{"num_hidden_layers": 10, "experts_per_token": 8, "d_expert": 48, "normalize_top_k": false, "balance_bias": true, "init_std_router": 0.0179, "vocab_size": 32768, "norm_eps": 1e-06, "optimizer": "adamw", "dataset": "wikipedia_en"}
Below are experts of layer 7 (counted from 0) of a mixture-of-experts language model. Rows are named router (the router's row for the expert) and show model dimensions 0-255. Each number is 128 + 24 x the weight over its row's rms, rounded and kept within 0 to 255. Numbers have three digits each.
After each expert's rows: a language model's description of what the expert responds to. This comes from a sample of Wikipedia text that the model never trained on.

# expert 62
router:091148123111147164122130096114154113087138107121108136118069125097144081127139082090163158207120147116128140163118146122134158116070157119135115139110138151152042103116085156157141105099112160106145167145075126127125149134098154126142116137112161130108147129148127151091144102116107156152111133148123139130155090110109121126116159115139124126122163063118135108108113134116174114129145117135094136134156128114111120150096115101136121054154072144101094118088131135073122125125177159122072149108147135103094131110167130122084127121127121147151128143114138124140128156177110130155134134092112162145121130156107142125130107128115136133126146127158117153118133139103096179104140146096130120134128146105124105122170163124136089083142145151121132133121124122144151159124125131
Sports competition names

# expert 44
router:073135144143094163111198064099105113091120119125105132126082123081158166150132098119124110147130140090152113178089170154104121102106120132129110128122088115129098128107103123127105104126135125118128145150118153132099149150128121096141125139123128130131118157136101122116131144083111165190169122120153121132140105121117110179124143120175129116114150128098122129137104116092148139112146102137086149174130114139113097161088122124146140069149112129120092131102124155106127142148134107119095163113153145104079147114188120138161169138128124120147129158126126145082099129181106138152122121107105118104162115152118118139178137118150121156122157142208121156102133128105114149118125131110121091103133117120101102112139123106133103090086143170143140148126140100160156140093104115
Rank and role adjectives

# expert 53
router:125135098090111171106119127109125127096135104143137130102052149130157127148130118120162097129115141130143097133139172142147100127147147111111111112119115158108104108065111111119111132158119131124161114129154101135105151156116123097140147130123132093123155096128124132130103100150157161130162128119156098124114110125110112147096100164201161086127104109127117094102121107071166159126157084146125140137150130147064153132088117100133129100178107144077141091171138146082137104093127145118120112149150127112125167085130144146167178118109139150121096140142092136116151141150122113156120143116132118152136085118146120150145110115086130124108146149140123150098136149087089148114134131139137094132121150111112160091147135151151130118199091096099101133118135069143123134130151097
Month names in dates

# expert 16
router:142129091122090169120117109099142116105140115147123125095066152139161108106170116100144112143123141048140112150126169096143153091120140137152059150120123174178091078121108124143104097122134114121140143129148146127079121147108150092157129128129112122147119141150154100117123164122122127140178117137165143104146126102106119168103130130184125090098146103126151130107148106125147161125162141149110154159150107140106176130114145148101083066138139139142137104100140108099175090086118103125086171156119135083112099108135140159101118146144113152126115135098104113127082148147151135139127120094121131115087125135142082125135121133136137124116121133127146147122141109100118120140164139121119115112114099092090146128172103128147117098125093145125124138134115072144190133138109123
Numbers, people nouns

# expert 12
router:104132115118126138137139110136105106098144103120109159097031174167157095152118095098167131128136154113163143153094133142115138101103158144111095103156116154112107096100105119116163120107133168161135147132117162109143095153123138132135108131122144126121134120140130147095116108115088166159159123156124126137119131080059071153133122108196114158094118153112138122108106095096130136127167167124114175134131090164118120168100125108118100084139111129075083110141137098125153151117136130108100149168130152100135155091116126153102106120095150123175128139112128126146110167159127147152123111119119116141152095119133110138085096169125146132101153088159109151129139163090116163137133148140138121113127135131113167152144120104136128105106139098156135146117087136119145119139160104
Sentence-start subject pronouns

# expert 47
router:074165128160120188151176096106138116093131121169136132148005150105137164148141126111110120150137126103138117139104108129158146098108118138148122097133093159151074138123074101101093080159135139112156138160135124125075119143152105125119131132120158128120128130126121115126134112112121134125169162121123108109141099128131111164106137118178152121116155095078102133128166114088131127113124135163088139153107108150154120131107148121128139098155129112105131107152132108161137111117169169115078160088152135120114125130123120150151136143120121108108140099132138149102126164139117152108115128102149124116123121143187101171181104134125134174094142157145094139144116123113111132119133155104138110170140125102138095151156131093118130122151137168137129107105138097150161162117114111
Prefix word starts

# expert 7
router:115128131129164128119122108089113124114182094125085134122083109122157139096140105067176105168157152110146139108088161111144159115149148158135096142164083159099112097116056102130141105135092153102128146153131124121140151130123128104134139141104139119158161146140134134114147139115119170137142117114154134108098122109122093119137142140172162102129113104130136130097123134118155113164142159104112117105151094134165118130077135116153085068168136151123109092169136144122134096077161183111119090125108120115118119077133132172129129149124112109143151148124087118100111168184098123154132152129161138105142141150118124114128093102104113162150145142134124168122140171111138166153122166102118135156130131097116135123162128118123111102149151132158109083117135077154133101149114107
Infobox units and codes

# expert 15
router:125131133106119163152172079115085120079110116106112152111056164132158127118144109098161123139114140083146115141120161134104096124103125132119115138131109127119082091110111115143118126123143135121125093142097149129135143095111106113125109159121113124122084136142102133140129109096107184168153089144119131155104147090085108180147167134179167100098133120102144107129132153072190118123146121128111163123150128131104128130084160135122160068128092125133107112154104145068095138112124137122126133130155098119127139136124152146097179147114117130130140136099156100147120126163104118112119148131147106099113128134113107127179103136096138162111158142158126184153111179111112176097129128117107131134117143134143102144152119105134093127131146095132140146153087092155101095159139104
Infobox fields, table cells

# expert 50
router:106130118141128171140115098121123160095168116106106153124076147103141102181122119095155117134126141111144125182145136138133151120110129152153119129131139151143028103095089129119118142131124154112160132114083102147151171140106184129130079139116154154096126144139115139118117109142130170174105117099158121130124117130131142161133150135159158078081137100133083090118096152072175110122154138114121140109154105135138146127099097122091118058161135148119128088141119168112158137116156119120113124106148135123124141114152129178109138136093127124190092108103133159158144135137111130166130131148106124119157110147091138135147149124107106149115130159123139154159113173110114172142145140116132119103133135123119155126174114125064091093142157119114135125122132127132142127147113121
Table and infobox labels

# expert 58
router:127144111141126125107146092138157129087173111111154167108044153127177116100132121108159120120127127144146095157115169104149093110139171120140092123125096162138119075096079121153133121139087182136119149127101109127115132123110116099137100134139124107132141133148119140117127110095133129147150112133130145146145157115154102191134126130215124120118132138139087103116087092113147114145117140136108173173153090124119139106096156136141125093140109131090104108147107142117152115110154125149102145149116135131116148107165151177123172149133114144152139135126130121173123118155122143137111145131138139170115153128131073137140152139086111172102159143160150175134125164109114146101134156121138065117109141142099116110191130084113091102132150119153102125137133096146142128123133116
Biography and article openings

# expert 32
router:113118095125101193152155078091123147107156107111106142076067152093145125101142100144115136150129137083135123104113172126120114116148101123143125103127124126159096143057080115127121130160122111104128147097135129108120129161096142104136136131099125123112144111156138133094136135114102158156153135106156109116131116108159100156131106155227138094087111100125110136102099115082122125141154144141102152139176092136078151168110117116134111088138105137133097099145130130080131102118113128105123118140156147117100135088118098127139116173133107142141154110096124141104160151134091093162110108113152125092112134120128158146147109157129153133115103163148152158102110144116102123109134146117131139135118139140107131131165098059124093078118153150125115148151129115111150156119124104
Titles and name starts

# expert 51
router:140100092124149186117163094101151131080139136142125146143045172090189100122145086092140136150124152127154106159113155104171128122135140124131097121130113143156080115138080157155121132134116145108117135142084116107157132122074147127142102113153131138119155141161124118116129121107128170133113124119134136135170108065125108123114138106158133124101137119117098082112110114116167111116153106132140147128145133139109147151105156138118079067137057144107085113111127147086178134132132155142060128130120136133130147123176131129113164126120121143149113184140158104126127180177145145140113124109165127134143119144139122122115123139089119129124129103155129156125121186135126165134127137105111109140130125101122109108159143106133108085142128129159123161118105098146154158133123152
Ordinals and sports terms

# expert 22
router:117136131138079160117143088125141127103143092136115130134061171129145143124118128112142091154090109118134134170118121096147121092125151117114133132125069168114048079083115083144087092162130162153149148103093130101113140111092152133159109108129083104135131093113109122094145128119111101150109111127129111130121145136133097137114128126169182108127136117138109084111105124115161137108126133118112164130133085152129120170075144113125118120140088125125097113187115135124126136124122125116130154146113116106089158112115142161141146167146099150118124130103101143133106180159109097144106186108096139112102096162111096160130146112095137143135135127143125142150111157083092155128145125123089132129124127163107137132147144091162093090147157125169133118108132087113107144149107096
Naming, quoting phrases

# expert 24
router:098123127112131169121174065104142136056145116117160156117081115135178121137134131118147137153141155089154122155100147112152071116125131097142114118130093178124111098103102144112112113128149134137142137165093133100129164133109148126116108145122129126116111152129086172129140122104119149145160097137152098104142121113105095165110128125201138109111127165075135115136161135069122106147154113146086160157153120145111099184109155119095107067158098125099090099145136127090150106105118132142083145156150156118100121139151134151133149159082114112144130155151145099107149176133121144105117140103140113129133119118124110133145082128112140146112131115160131166114158137101127137139143139104113086127097127116127143120142094092165114090115132130124126088137120127159158122131136084
Digits and official titles

# expert 13
router:109132093103137173138157107136131163094154086144115114117065137103128096140125121071141130164131129119148115152095139129138150130117147152126113104101116165131096089117120137113125116154129150098178142114106144135117165097106159129123135129138156127101099112113120106090127140129106162162153114118144123114131084111118093156124152116178126119063118114151104115076105169094163099126139122131097159158152112142164133096101100094092107059180135150095095094124101146104144137122137120108108145112162127100129141104171151145108132133123095157194111160118127146123117133140124118160163154139147139122120100143116144133119151107120119101103158152139146186126104156128088166109118154089142080124139137117126166129156150139141131070144159115143166139139115096103123124121108142
Section headings and years

# expert 34
router:118141135121129126108195050131135127096139068147113139112083156122171113148150103102172152136122135121135124098088167158114072118108122142102119154105103131145089096103115142160126104151103146160150147109124109132068137139134098108134117148149091105123143107130098131105178150144121164135142138136132150141115105103101143121154117108129168060072153093135113111108128147114163151146148163120105160145156134107108105103085130082131140068152098136128109137154155113085112162098126153134134136143159137097114132102123140167137172138092123130120099112135136135163136112179114147118151149130123120119114129126138099131164072126118152114129136142126095171163121147086131155130109147143146098115132137107100162140135134117105101129101140102132145157123122077142117102131106113
Before numeric amounts